{
  "n_layer": 8,
  "d_model": 768,
  "n_experts": 8,
  "experts_per_token": 1,
  "d_expert": 448,
  "d_shared_expert": 0,
  "activation": "swiglu",
  "moe_layers": [0, 1, 2, 3, 4, 5, 6, 7],
  "router_score": "sigmoid",
  "normalize_top_k": false,
  "routed_scale": 2.0,
  "balance_loss": 0.00151,
  "balance_bias": true,
  "router_logit_norm": 2.0,
  "init_std_router": 0.0164,
  "lr_router": 0.000929,
  "vocab_size": 16384,
  "norm": "rmsnorm",
  "norm_eps": 1e-06,
  "tie_embeddings": false,
  "optimizer": "muon_variant",
  "lr": 0.000963,
  "beta1": 0.95,
  "batch_tokens": 131072,
  "seq_len": 1024,
  "train_tokens": 666700000,
  "steps": 5087,
  "dataset": "wikipedia_en"
}
Below are experts of layer 3 (counted from 0) of a mixture-of-experts language model. Rows are named router (the router's row for the expert), gate (a neuron's input weights, with its number), up (a neuron's input weights, with its number) and show model dimensions 96-191. Each number is 200 + 40 x the weight over its row's rms, rounded and kept within 0 to 999.
After each expert's rows: "gets" lists some tokens that make up at least twice as much of what it gets as of all text; "mostly gets" lists some tokens that are sent to it at least half of the time. This comes from a sample of Wikipedia text that the model never trained on. Tokens count by the router's weight.

# expert 2
router,200,184,266,83,207,224,174,196,185,196,210,191,232,217,139,217,241,179,176,211,107,186,237,150,258,193,187,227,193,284,213,198,216,233,150,212,176,217,246,204,232,232,166,229,114,183,240,222,231,182,205,205,96,209,177,183,199,168,255,159,198,225,171,223,139,188,121,232,197,169,248,205,154,201,178,229,184,246,195,204,205,169,216,168,205,177,245,187,224,284,180,124,152,159,183,226
gate0,195,221,242,192,219,259,281,188,225,197,197,205,180,148,161,77,186,208,220,178,220,266,315,254,168,242,262,223,123,167,218,207,268,210,204,199,247,191,136,168,226,200,273,191,153,199,112,205,200,182,167,166,208,236,178,208,253,249,242,144,163,177,193,214,211,232,193,246,242,217,209,208,173,215,231,245,166,166,213,234,234,209,178,214,178,199,185,188,182,258,168,210,176,229,202,241
up0,193,202,188,197,195,195,205,249,203,228,141,216,254,237,227,202,159,165,248,195,185,173,160,187,182,248,162,243,187,259,133,183,144,250,195,176,156,264,205,246,133,140,202,179,257,162,229,182,180,247,143,178,242,210,215,244,274,254,208,202,250,192,203,208,164,242,142,211,195,176,215,160,266,239,113,220,207,254,281,198,189,224,252,229,226,183,171,178,234,182,158,218,149,216,178,208
gate1,152,200,261,198,156,243,210,246,163,182,205,148,152,193,224,204,196,190,175,130,233,239,185,192,247,129,173,180,250,220,192,211,211,222,266,178,241,221,205,228,198,214,246,206,232,184,181,246,227,241,168,198,146,136,180,240,230,170,106,215,213,166,280,203,146,232,196,265,258,204,153,212,234,243,180,199,232,252,197,219,196,200,134,173,233,235,168,184,124,259,136,148,273,192,206,182
up1,178,197,229,201,176,306,188,190,230,207,213,182,146,168,193,240,221,148,178,127,149,253,182,205,227,150,174,249,169,204,193,188,160,202,179,217,187,177,167,160,180,143,243,166,276,132,164,276,170,193,204,156,128,123,213,288,200,220,143,215,176,291,177,185,239,178,181,184,196,183,210,166,173,197,147,235,282,226,179,233,170,209,139,227,164,191,214,238,187,211,211,252,229,163,204,142
gate2,251,161,239,280,187,188,196,204,261,235,189,168,211,198,166,219,206,237,200,173,244,249,255,230,81,163,202,236,194,197,188,174,166,231,195,241,161,209,239,249,264,224,224,226,216,248,216,256,204,160,141,206,238,154,247,189,185,279,186,192,146,187,197,214,175,227,211,197,205,178,140,176,162,231,202,213,183,175,198,163,185,293,197,183,233,189,199,144,161,297,213,220,238,164,204,155
up2,203,258,192,148,262,237,230,131,171,208,210,198,233,232,144,237,205,212,237,204,218,141,220,255,218,238,189,208,207,199,184,202,173,162,114,148,178,171,209,218,184,147,186,216,201,171,168,169,191,115,126,223,190,278,144,177,183,190,193,115,147,196,165,225,214,268,203,192,115,193,237,219,177,215,207,207,273,203,201,281,219,210,129,196,245,129,187,121,253,245,177,174,163,159,143,243
gate3,189,128,150,155,203,171,146,180,171,143,221,174,217,166,125,150,177,174,226,246,166,263,204,135,194,200,189,227,199,239,111,212,204,159,195,228,154,192,166,147,148,216,225,236,224,230,258,211,261,204,204,228,227,152,210,172,184,133,221,156,232,237,292,172,199,243,240,197,198,192,174,175,198,195,170,224,186,218,272,166,131,256,205,133,129,154,266,205,182,233,184,219,199,187,226,161
up3,170,174,164,281,178,178,196,182,178,212,167,126,222,197,191,228,180,194,240,143,263,242,260,182,290,267,142,213,207,172,180,227,184,243,218,186,137,159,156,213,238,177,208,246,202,192,213,194,188,228,209,173,223,214,196,216,169,188,227,151,199,244,156,193,178,212,232,223,215,196,184,243,199,248,170,210,199,152,253,239,189,194,215,71,157,180,218,232,271,291,204,262,224,231,163,197
gate4,205,245,153,193,221,327,126,191,148,133,205,250,148,200,174,147,207,142,245,106,132,234,143,212,220,177,92,173,212,197,164,180,172,108,201,198,190,199,331,261,267,242,168,224,208,206,214,194,161,230,166,147,101,194,253,240,140,203,211,212,182,221,174,151,195,158,233,182,141,260,225,129,200,167,179,207,154,260,234,191,140,158,250,205,161,186,209,247,235,246,193,234,192,225,248,153
up4,137,224,212,226,221,165,145,192,297,142,248,179,253,277,250,239,166,214,176,239,219,198,252,179,186,159,231,192,114,232,166,218,190,255,172,186,151,218,171,189,197,231,201,196,199,159,159,255,165,213,214,214,239,202,159,256,207,167,183,273,252,163,194,260,262,153,223,255,270,106,168,202,166,180,173,178,259,177,207,221,240,177,270,211,163,190,279,150,216,250,295,212,209,291,216,221
gate5,134,215,202,188,212,192,218,236,226,274,153,179,201,239,228,239,135,178,213,248,162,293,183,203,217,232,156,228,167,186,185,139,123,191,204,150,161,234,179,247,226,236,178,172,261,207,213,167,284,174,145,180,160,168,208,242,239,194,165,170,287,157,153,247,206,165,127,222,229,232,162,191,152,195,158,131,263,184,136,180,165,181,218,236,191,223,217,160,277,262,229,225,278,166,162,151
up5,245,211,211,192,166,168,261,190,212,208,147,188,249,163,251,130,147,196,154,202,192,175,196,177,219,233,285,169,246,282,179,208,226,265,188,215,177,202,231,295,186,224,231,213,155,199,198,133,194,162,136,219,127,182,223,232,123,151,281,171,273,231,242,154,144,224,148,234,213,239,278,205,201,254,187,212,324,288,247,225,191,202,185,136,204,157,181,222,152,240,101,226,180,194,235,206
gets: "| ", "the ", ", ", "\n\n", ". ", "- "
mostly gets: "\". ", "\n\n", ".\" ", "- ", "= ", "); "

# expert 7
router,204,162,216,206,171,263,241,166,239,134,236,157,230,138,175,199,166,133,162,150,235,199,248,222,144,178,230,254,144,178,251,161,149,188,266,200,240,185,242,205,237,239,173,205,163,205,225,153,241,267,191,245,165,198,239,138,201,168,176,241,187,199,267,165,160,195,172,182,185,161,175,264,162,206,200,135,163,141,192,129,268,251,241,227,245,235,285,235,173,201,228,44,239,192,234,220
gate0,194,217,236,181,173,183,188,174,205,139,151,239,210,196,201,93,154,201,252,194,171,213,165,204,166,187,185,219,221,277,243,164,172,150,173,228,235,224,220,220,236,247,137,144,227,220,189,153,210,180,172,189,219,196,198,153,221,176,211,179,222,159,141,183,190,213,260,188,199,241,216,119,174,223,162,164,135,167,242,164,141,261,234,192,227,143,294,105,113,196,199,225,260,176,137,171
up0,201,191,132,166,138,183,245,183,263,224,151,183,147,200,200,235,191,269,193,205,232,209,216,169,211,207,194,141,202,142,130,205,291,190,185,219,174,146,135,168,160,195,222,171,166,190,113,240,200,242,220,174,184,225,249,224,172,151,159,221,251,237,291,179,282,108,122,167,195,225,171,282,223,170,223,187,169,217,212,175,179,265,209,266,211,202,206,221,249,148,213,226,155,156,224,185
gate1,203,243,136,226,181,213,201,210,141,199,220,172,200,253,201,146,198,237,197,209,241,138,246,185,260,179,260,190,158,217,216,170,275,188,153,260,188,146,149,290,162,242,148,195,196,210,159,166,150,157,141,211,111,212,185,199,237,161,193,260,230,156,168,181,167,166,198,185,199,185,216,215,232,218,178,225,211,246,207,88,208,185,260,231,195,151,211,200,214,203,162,190,153,211,117,190
up1,185,203,254,158,180,158,213,202,141,221,137,186,236,251,263,200,217,230,186,206,185,190,202,240,259,200,187,196,257,309,215,213,292,235,157,189,261,210,248,240,203,297,246,211,136,121,232,153,191,211,177,155,194,200,137,218,182,167,183,200,184,173,159,197,232,223,131,200,202,245,216,271,211,207,134,219,183,268,219,191,212,191,156,246,152,205,189,216,174,223,133,164,218,179,218,209
gate2,257,220,170,221,248,176,148,193,183,273,183,202,267,176,128,198,143,229,198,211,239,246,121,131,236,101,197,164,173,192,177,101,241,158,238,227,213,243,187,90,201,191,190,240,120,221,187,189,215,261,194,191,217,225,177,129,289,198,263,255,143,195,245,229,250,212,207,206,235,219,258,172,226,170,212,218,192,223,120,186,195,298,237,191,282,175,199,159,157,220,217,158,227,163,258,217
up2,238,207,287,244,230,194,134,217,116,194,188,166,166,195,203,251,229,147,181,128,203,316,245,185,220,229,238,208,199,210,233,159,213,202,256,259,254,187,168,216,242,176,213,197,215,189,146,249,199,223,241,249,160,295,173,176,188,200,202,250,227,179,205,226,262,150,182,228,173,208,232,196,195,133,222,231,175,214,260,214,125,221,189,174,179,163,203,203,252,209,197,215,207,218,279,168
gate3,199,228,221,181,176,160,106,220,189,134,141,195,209,208,169,131,250,217,190,133,238,237,153,273,182,129,241,190,204,224,172,146,155,213,217,166,207,109,178,99,177,204,225,149,179,244,183,218,183,214,198,195,190,207,197,242,130,220,149,116,169,246,165,203,216,248,180,201,255,190,247,178,187,201,210,236,132,202,156,214,271,280,181,170,161,247,233,223,195,234,305,236,208,277,258,142
up3,163,171,182,277,165,168,113,197,168,124,193,161,211,221,226,185,202,167,232,183,215,193,86,168,211,213,233,167,213,245,144,144,216,206,262,164,293,139,150,161,204,214,188,203,208,205,218,152,161,170,187,194,117,230,135,196,212,203,186,211,188,172,165,237,188,189,172,185,207,199,193,141,285,152,171,149,158,237,199,190,173,204,195,222,259,151,269,146,189,252,338,96,201,136,210,95
gate4,160,222,230,245,216,252,201,254,138,174,208,210,125,196,227,227,178,143,113,224,258,182,162,148,200,210,220,242,172,272,233,245,155,169,194,166,241,198,190,228,241,246,257,196,248,222,180,206,178,190,163,177,182,125,229,203,180,189,235,222,168,205,165,245,244,166,206,206,217,229,211,92,208,192,130,201,206,220,307,209,225,208,226,214,216,295,189,205,218,191,225,257,187,146,222,165
up4,89,195,196,165,176,119,164,197,166,204,225,206,147,250,207,322,199,161,138,241,159,154,167,161,189,207,197,251,181,283,190,233,163,178,110,211,273,220,213,250,218,250,192,178,197,207,237,268,201,158,149,202,165,164,250,99,143,230,161,146,205,213,237,219,188,162,216,203,246,214,196,167,210,225,197,200,167,210,271,169,168,274,302,139,149,217,182,201,170,181,211,197,193,231,212,186
gate5,288,182,193,179,223,232,184,186,227,235,214,204,197,138,153,236,150,229,230,187,178,167,269,129,234,180,232,223,195,182,199,253,173,222,189,186,208,260,246,181,237,174,231,189,188,254,224,230,134,180,227,207,246,211,199,336,148,216,141,161,161,190,151,174,191,203,194,185,161,151,157,199,242,172,213,159,203,129,235,120,96,200,186,167,241,253,195,228,224,190,90,226,202,160,193,249
up5,213,188,188,187,217,216,255,234,205,255,213,129,199,275,146,236,226,240,250,162,187,192,259,187,137,191,181,210,246,216,194,217,233,259,152,133,201,242,268,243,199,233,207,150,211,174,270,244,184,157,208,230,217,184,241,262,157,231,247,184,148,115,184,159,217,196,119,206,191,197,176,216,195,166,186,148,189,216,207,197,134,212,248,187,238,235,208,216,229,234,98,260,242,203,221,262
gets: ", ", "as ", "was ", "s ", "-", "first "
mostly gets: "before ", "named ", "them ", "October ", "First ", "As "

# expert 6
router,167,203,246,198,214,171,211,202,242,167,174,210,228,197,168,218,231,216,133,179,214,200,249,175,177,131,191,195,172,226,220,167,211,236,177,241,221,194,214,172,207,175,150,197,204,160,168,182,240,97,183,155,198,204,187,171,184,248,241,221,216,179,184,187,234,243,204,179,276,208,244,188,212,252,344,173,196,181,228,206,208,209,212,219,204,186,285,161,162,178,217,93,185,216,288,273
gate0,230,230,163,163,249,186,193,215,182,184,187,229,174,203,122,261,215,244,170,215,216,239,87,197,247,149,207,125,207,181,259,167,205,185,222,134,246,155,232,174,158,162,210,213,185,238,227,244,219,212,125,191,269,205,156,182,167,249,188,157,233,267,232,208,183,198,133,165,270,265,140,206,209,305,163,228,199,169,178,194,177,241,180,216,197,172,259,199,279,248,208,289,191,181,193,125
up0,199,186,181,243,210,228,222,208,152,255,229,215,236,213,197,144,208,156,224,193,191,185,218,222,231,196,199,192,178,287,279,192,144,216,247,137,156,206,150,204,118,219,232,203,198,230,219,176,196,219,172,138,195,233,223,275,207,236,200,194,221,192,122,104,127,196,251,317,196,177,184,230,200,168,178,255,224,202,231,217,221,201,166,211,147,200,235,246,136,120,211,156,223,260,183,277
gate1,232,142,190,207,150,251,203,167,216,205,220,266,226,250,238,218,146,161,196,158,165,207,200,230,322,163,197,140,191,218,223,203,138,238,194,200,176,174,161,166,169,269,266,201,211,169,180,232,252,274,158,111,202,200,170,229,269,207,243,194,186,162,231,191,154,232,251,169,209,196,206,218,169,146,149,183,196,177,216,156,276,194,96,105,154,162,240,210,144,278,201,203,183,236,138,272
up1,293,191,214,213,132,234,231,236,191,226,231,197,200,237,226,275,231,166,246,168,225,228,169,105,232,159,239,197,139,181,163,278,177,191,195,178,187,247,345,255,140,174,176,212,166,226,148,203,199,228,172,153,275,211,186,130,168,186,207,166,159,138,244,193,201,174,270,156,176,185,161,285,182,190,211,186,198,156,164,157,188,171,152,215,159,138,244,217,185,237,222,136,179,211,136,237
gate2,166,210,196,97,236,205,204,192,238,230,168,207,204,268,153,113,229,211,291,100,253,166,242,163,273,173,189,179,129,183,168,276,206,169,246,185,211,160,255,225,165,197,192,165,150,167,217,173,149,209,191,165,170,188,216,130,235,177,190,214,241,173,241,179,213,200,229,277,150,127,209,173,188,197,203,214,190,168,208,125,261,264,195,228,155,132,212,157,215,214,123,226,163,198,183,301
up2,207,199,253,190,221,142,145,202,249,184,219,198,149,194,228,133,170,213,207,251,179,209,208,156,203,225,181,136,195,148,289,158,204,233,163,172,198,119,97,164,203,189,183,172,199,113,231,229,237,221,156,173,191,220,175,237,145,203,195,216,267,234,153,201,113,190,200,195,128,104,222,198,199,185,213,93,232,150,176,222,147,242,140,216,155,210,207,187,206,188,350,173,266,150,267,202
gate3,157,193,184,181,144,206,209,106,213,195,124,175,196,129,193,181,133,196,193,146,232,260,188,138,209,248,201,164,201,147,190,235,215,239,212,196,152,260,208,187,217,158,197,230,213,191,136,143,202,176,228,180,252,152,176,276,207,189,245,240,182,198,241,183,172,191,252,184,166,194,207,160,216,229,220,232,230,129,281,195,125,113,190,157,236,207,231,206,155,250,262,138,160,123,115,168
up3,176,168,196,220,183,210,219,245,203,149,221,152,207,297,241,218,186,194,247,222,195,176,174,145,161,234,249,136,199,154,203,161,226,208,191,230,261,202,175,225,200,208,261,173,201,248,200,211,186,221,200,161,228,172,214,220,163,228,176,230,174,206,218,173,147,149,150,215,213,144,301,211,152,228,193,183,280,181,297,165,234,172,188,186,218,176,166,150,183,243,266,230,110,197,170,183
gate4,273,276,207,231,235,233,253,166,223,278,196,217,180,203,275,234,199,154,223,154,108,255,120,135,180,243,135,216,223,224,218,184,155,161,221,151,219,212,152,212,213,297,230,231,316,244,188,224,171,170,199,159,200,207,216,183,196,230,201,227,242,230,212,288,158,225,204,212,117,213,111,252,170,207,200,231,207,223,181,250,248,134,212,202,287,240,303,220,215,223,134,162,139,270,180,199
up4,191,234,227,241,206,168,218,158,192,166,206,217,199,230,220,218,260,184,210,260,304,243,128,160,183,177,265,197,257,187,151,185,119,249,133,209,248,282,202,175,191,143,208,220,168,213,242,140,227,211,249,179,166,173,181,179,241,210,218,236,192,172,140,216,246,165,212,296,198,224,288,241,240,218,168,240,245,208,195,172,276,172,154,231,164,222,145,167,173,174,318,80,122,155,217,256
gate5,166,206,274,208,243,130,195,223,136,156,227,192,275,193,201,166,205,212,163,186,205,230,264,160,249,250,153,213,207,175,249,235,161,234,214,220,217,305,208,194,182,192,230,227,257,168,212,168,163,227,191,218,189,213,172,235,203,157,210,211,215,238,194,187,203,213,191,250,147,289,233,174,150,195,217,182,229,186,168,219,262,213,182,227,198,244,177,301,210,178,192,218,141,192,176,225
up5,286,175,175,212,173,226,227,178,197,226,149,252,171,228,229,202,244,236,156,177,222,146,174,216,209,203,196,246,134,173,159,140,179,157,250,155,276,167,151,229,236,221,227,175,121,150,199,234,297,246,225,110,198,172,226,222,191,191,306,191,131,218,133,181,197,149,224,128,227,146,161,237,199,266,186,144,174,180,143,171,170,251,205,257,173,155,248,218,149,211,214,162,185,265,193,209
gets: "\n", "a ", "and ", "(", "his ", "an "
mostly gets: "their ", "two ", "his ", "several ", "German ", "no "

# expert 5
router,188,158,93,264,228,103,231,199,256,200,255,209,171,150,264,184,157,186,276,230,220,238,212,185,217,240,175,164,141,166,235,161,226,246,255,207,174,231,214,170,194,164,232,198,246,199,153,264,175,229,248,114,210,176,196,243,243,252,235,259,132,143,141,221,315,164,302,173,271,157,195,198,175,175,169,157,180,184,229,154,175,270,195,226,191,164,104,187,222,201,186,320,198,198,233,205
gate0,199,160,202,167,199,149,222,182,183,240,189,201,223,189,158,211,148,243,239,198,166,141,210,226,138,150,195,219,183,184,178,229,169,276,245,232,247,174,192,182,203,174,238,248,220,216,257,227,208,184,138,208,199,186,198,157,212,154,192,253,173,181,177,147,158,200,173,143,192,274,249,206,231,165,137,112,172,157,152,186,273,198,229,177,233,159,209,185,155,178,97,207,194,193,102,185
up0,231,259,174,230,195,233,220,177,225,186,204,223,228,203,158,223,203,225,209,201,184,149,193,280,199,263,203,194,267,257,240,257,181,192,173,217,101,179,218,190,232,214,196,214,201,199,240,180,159,216,192,250,196,168,164,214,120,159,222,222,200,188,126,202,235,259,220,178,191,152,154,213,271,198,226,167,175,208,184,137,229,113,211,210,234,145,236,188,177,168,215,205,261,246,223,239
gate1,148,188,173,211,161,219,121,149,162,228,162,145,188,135,175,266,210,141,179,190,239,253,202,160,179,239,199,298,224,215,281,115,210,160,171,136,185,194,182,192,280,178,192,167,226,194,198,193,163,123,182,202,161,206,235,194,183,179,206,245,228,166,156,149,296,180,142,216,231,226,259,274,218,225,227,191,167,179,182,178,208,177,239,203,202,226,217,175,244,143,245,107,184,172,185,233
up1,224,192,253,123,242,138,288,229,232,173,254,221,247,270,247,157,207,252,298,191,193,141,178,256,243,239,222,130,159,214,139,267,167,201,210,263,189,282,225,173,105,229,209,228,158,207,224,176,238,215,199,210,228,221,210,259,247,141,251,172,184,264,205,213,192,229,178,204,75,162,207,188,179,215,236,197,178,251,228,176,223,167,218,181,219,190,197,241,217,217,204,266,206,295,238,198
gate2,167,205,182,153,269,184,213,190,191,205,169,216,143,188,282,184,204,153,230,183,246,175,201,232,218,257,253,201,239,224,107,146,213,212,208,201,232,218,134,175,178,201,203,244,215,214,219,147,200,184,220,202,161,230,150,230,143,192,214,137,252,185,162,188,170,93,213,204,81,166,291,253,210,206,234,187,222,223,167,303,234,219,177,278,191,236,180,192,209,197,180,182,176,169,232,184
up2,238,155,217,239,204,146,194,174,204,140,213,181,225,231,197,196,217,196,149,225,83,236,209,168,230,179,182,167,131,222,215,211,227,198,192,126,201,214,143,241,188,197,187,185,294,167,149,303,232,93,164,176,189,157,175,257,277,211,217,214,224,191,210,189,267,174,251,212,291,162,126,181,273,173,159,214,208,172,133,200,141,234,203,214,235,193,229,200,188,228,239,248,206,195,151,163
gate3,211,216,151,171,232,259,231,228,257,211,237,300,178,268,226,182,204,217,178,219,180,242,211,256,207,264,171,209,262,189,221,175,227,237,185,202,223,233,208,289,236,130,194,202,177,211,191,204,176,220,271,220,221,277,156,230,286,223,191,135,297,213,256,192,191,269,213,218,223,111,159,174,199,245,187,238,185,191,316,213,130,120,208,208,181,211,255,213,175,248,272,248,185,206,124,113
up3,167,233,232,269,180,189,247,213,181,246,166,214,148,257,165,239,183,182,267,160,259,223,219,226,225,178,229,210,169,183,186,255,254,89,201,226,178,193,170,190,170,209,236,214,193,199,220,246,251,185,170,176,155,171,258,206,148,188,187,170,139,216,151,249,161,213,157,188,172,210,258,248,261,185,232,217,255,201,170,153,287,212,160,149,172,215,185,207,283,125,156,193,226,242,279,221
gate4,199,108,155,192,244,134,165,206,107,241,186,205,234,273,181,225,218,198,176,168,333,202,176,197,178,174,204,187,149,212,207,277,126,175,149,169,147,200,241,218,167,194,215,237,199,178,232,189,245,153,217,164,173,174,235,209,244,202,209,186,219,224,155,202,207,241,229,261,174,172,189,201,174,217,244,241,172,216,173,189,219,219,161,250,244,129,234,225,189,299,155,156,174,210,225,161
up4,227,173,269,247,186,237,151,221,244,248,184,276,252,182,189,196,203,236,238,174,156,176,136,190,210,218,204,211,189,233,188,151,229,243,263,223,211,161,175,131,233,163,223,188,229,129,174,157,226,221,202,162,285,187,142,129,163,151,178,197,205,240,154,164,256,184,229,195,189,226,217,199,250,178,244,233,223,199,157,218,267,242,169,139,209,272,162,226,166,139,225,206,185,141,227,221
gate5,140,211,134,181,227,223,212,187,226,220,237,237,203,272,204,231,183,229,242,214,185,236,120,160,177,194,208,105,168,172,247,241,167,195,179,180,183,190,126,164,179,257,172,261,213,256,158,203,251,221,215,233,133,150,155,191,162,183,216,172,226,227,231,337,205,200,223,162,203,221,187,202,227,191,163,245,103,170,222,224,186,263,232,168,220,224,268,187,184,113,252,244,220,191,187,191
up5,195,143,143,198,223,236,187,145,153,186,196,216,222,166,254,243,253,198,230,183,213,166,257,204,197,202,242,179,273,154,192,217,295,216,204,278,196,185,178,255,224,164,257,170,162,189,204,212,240,234,168,179,289,214,159,254,158,205,263,173,170,233,253,128,166,272,233,87,197,131,227,177,166,234,155,179,307,229,174,190,132,92,165,181,205,139,136,181,190,279,247,180,260,238,211,147
gets: ".", "|", " ", ")", "he ", "He "
mostly gets: "He ", ").", "then ", ";", "she ", "She "

# expert 1
router,179,191,222,147,173,209,241,170,161,161,227,171,167,181,226,176,162,208,183,189,195,202,74,190,182,177,219,322,186,205,194,235,146,199,181,215,205,192,174,183,167,197,140,227,227,194,194,111,260,265,226,227,213,159,187,149,166,210,176,249,120,169,236,184,101,194,142,173,179,209,184,248,159,191,139,237,213,157,197,169,168,160,216,167,203,211,189,241,227,265,147,98,197,178,188,212
gate0,223,214,217,234,133,288,218,247,196,231,181,283,276,210,207,162,163,98,212,204,194,185,200,205,224,175,120,184,151,137,206,167,156,236,139,204,191,151,279,163,261,219,228,215,205,243,202,209,191,116,245,249,218,212,199,204,211,181,221,231,173,198,143,221,241,173,236,311,218,205,174,208,176,195,180,289,284,152,170,213,158,249,103,252,139,223,249,196,222,198,240,144,201,160,199,237
up0,242,242,235,54,144,207,217,213,202,263,225,239,235,222,214,156,215,87,208,252,160,190,226,241,263,157,135,191,203,186,135,146,194,179,143,107,273,217,246,162,200,149,209,187,211,259,174,180,197,245,239,213,275,155,222,170,242,180,228,248,177,189,106,242,225,189,238,258,145,183,208,181,192,188,221,164,235,190,160,198,181,174,89,252,157,248,269,204,209,213,145,200,238,183,263,253
gate1,180,280,159,222,217,223,187,166,176,174,161,126,217,135,272,163,235,235,112,223,214,168,218,197,151,234,181,210,206,190,250,231,250,226,248,220,187,226,66,162,240,238,186,121,195,198,253,126,197,230,141,228,165,236,256,215,184,181,212,258,243,240,196,184,190,173,180,153,226,138,240,182,185,201,292,189,226,176,254,215,140,119,248,251,260,198,251,168,230,276,194,225,241,194,158,245
up1,206,177,187,170,176,216,202,158,209,240,237,260,188,225,180,196,169,193,257,213,164,124,240,207,261,208,173,218,185,216,227,186,192,139,211,171,219,199,206,150,217,191,242,214,189,231,174,219,260,247,255,186,171,183,191,143,216,179,200,280,138,170,233,153,187,278,198,184,150,147,140,207,197,142,189,195,146,185,254,265,212,242,236,268,210,269,301,179,208,235,253,72,201,220,230,149
gate2,213,181,198,179,154,243,177,151,184,152,194,197,259,191,206,177,174,188,123,204,204,206,184,237,192,244,198,167,146,192,197,309,276,176,181,209,197,172,226,185,218,206,192,245,243,290,205,194,150,179,170,151,194,145,122,295,179,195,196,198,206,202,189,207,210,225,241,265,221,185,129,234,254,194,277,251,253,156,207,221,134,169,140,153,114,248,240,71,208,183,226,206,244,164,161,264
up2,249,156,216,295,218,161,229,200,233,277,180,174,195,199,225,245,184,234,237,166,222,202,164,164,183,187,201,206,205,210,248,188,180,245,211,236,251,294,183,228,169,252,241,181,160,173,213,223,160,241,142,243,201,157,197,274,300,204,239,177,238,280,209,194,206,177,176,239,245,231,206,220,210,165,179,137,211,231,222,214,183,215,242,150,247,204,126,266,210,151,219,215,228,181,165,241
gate3,249,236,175,181,174,189,204,169,197,200,216,214,227,183,262,193,127,139,213,235,237,155,197,214,265,180,216,151,119,193,257,190,197,137,229,226,209,218,198,244,160,208,202,189,205,122,276,227,183,204,215,219,319,138,149,223,250,205,113,245,264,197,247,186,166,121,153,214,266,219,223,254,165,202,252,241,285,162,219,165,208,264,191,245,221,249,184,202,230,210,197,197,168,196,197,210
up3,265,197,145,108,263,266,208,246,196,169,181,173,175,221,220,209,173,233,263,194,267,237,187,208,160,239,203,206,184,187,186,162,220,188,156,237,256,182,284,191,224,204,143,175,150,201,233,230,228,147,195,132,122,171,192,172,194,240,230,175,238,138,213,229,226,212,163,217,175,213,270,182,207,163,212,234,130,213,250,172,184,202,247,193,267,243,183,204,209,216,131,173,203,188,173,247
gate4,220,157,156,278,222,229,247,164,248,171,230,304,159,176,169,205,196,178,157,166,158,246,214,151,131,175,226,194,138,206,251,216,199,237,189,207,211,154,181,173,207,178,193,218,178,234,178,193,247,239,231,226,169,147,227,154,160,199,202,162,134,267,226,212,301,203,162,148,236,236,186,255,186,189,200,213,209,271,200,238,269,184,139,218,194,150,193,152,242,188,269,278,170,176,169,241
up4,230,236,158,205,241,174,244,241,204,237,257,212,120,215,189,221,215,182,153,221,232,181,270,150,191,164,240,245,261,265,248,252,212,122,215,253,235,144,220,193,221,294,188,237,146,175,234,243,166,271,237,219,178,157,135,210,166,211,190,214,223,230,236,164,253,262,131,256,191,200,186,228,220,196,210,275,220,228,257,164,214,236,159,220,206,163,236,220,171,133,231,244,195,211,257,178
gate5,241,240,190,187,178,240,160,141,183,202,185,153,192,211,171,141,215,246,225,204,225,241,177,212,177,203,273,189,157,228,218,257,257,125,213,251,177,244,141,175,208,208,220,167,147,165,199,218,201,208,173,182,227,205,228,169,254,201,197,254,235,175,174,166,128,257,186,161,188,156,231,209,193,238,263,172,192,225,265,205,193,162,172,180,128,130,172,244,183,142,160,251,173,210,178,190
up5,161,140,259,276,225,121,204,220,176,208,239,192,234,218,197,303,190,169,184,191,196,115,189,144,177,156,147,240,152,218,222,230,144,182,229,192,215,182,179,242,164,215,145,253,247,197,240,299,244,236,237,254,249,186,184,279,205,264,215,228,180,224,187,143,231,169,233,182,264,176,202,239,126,198,141,149,230,164,173,235,234,148,177,190,240,273,200,233,206,232,129,200,127,111,256,240
gets: "of ", "to ", "in ", "on ", "'", "-"
mostly gets: "into ", "On ", "Mar", "At ", "between ", "To "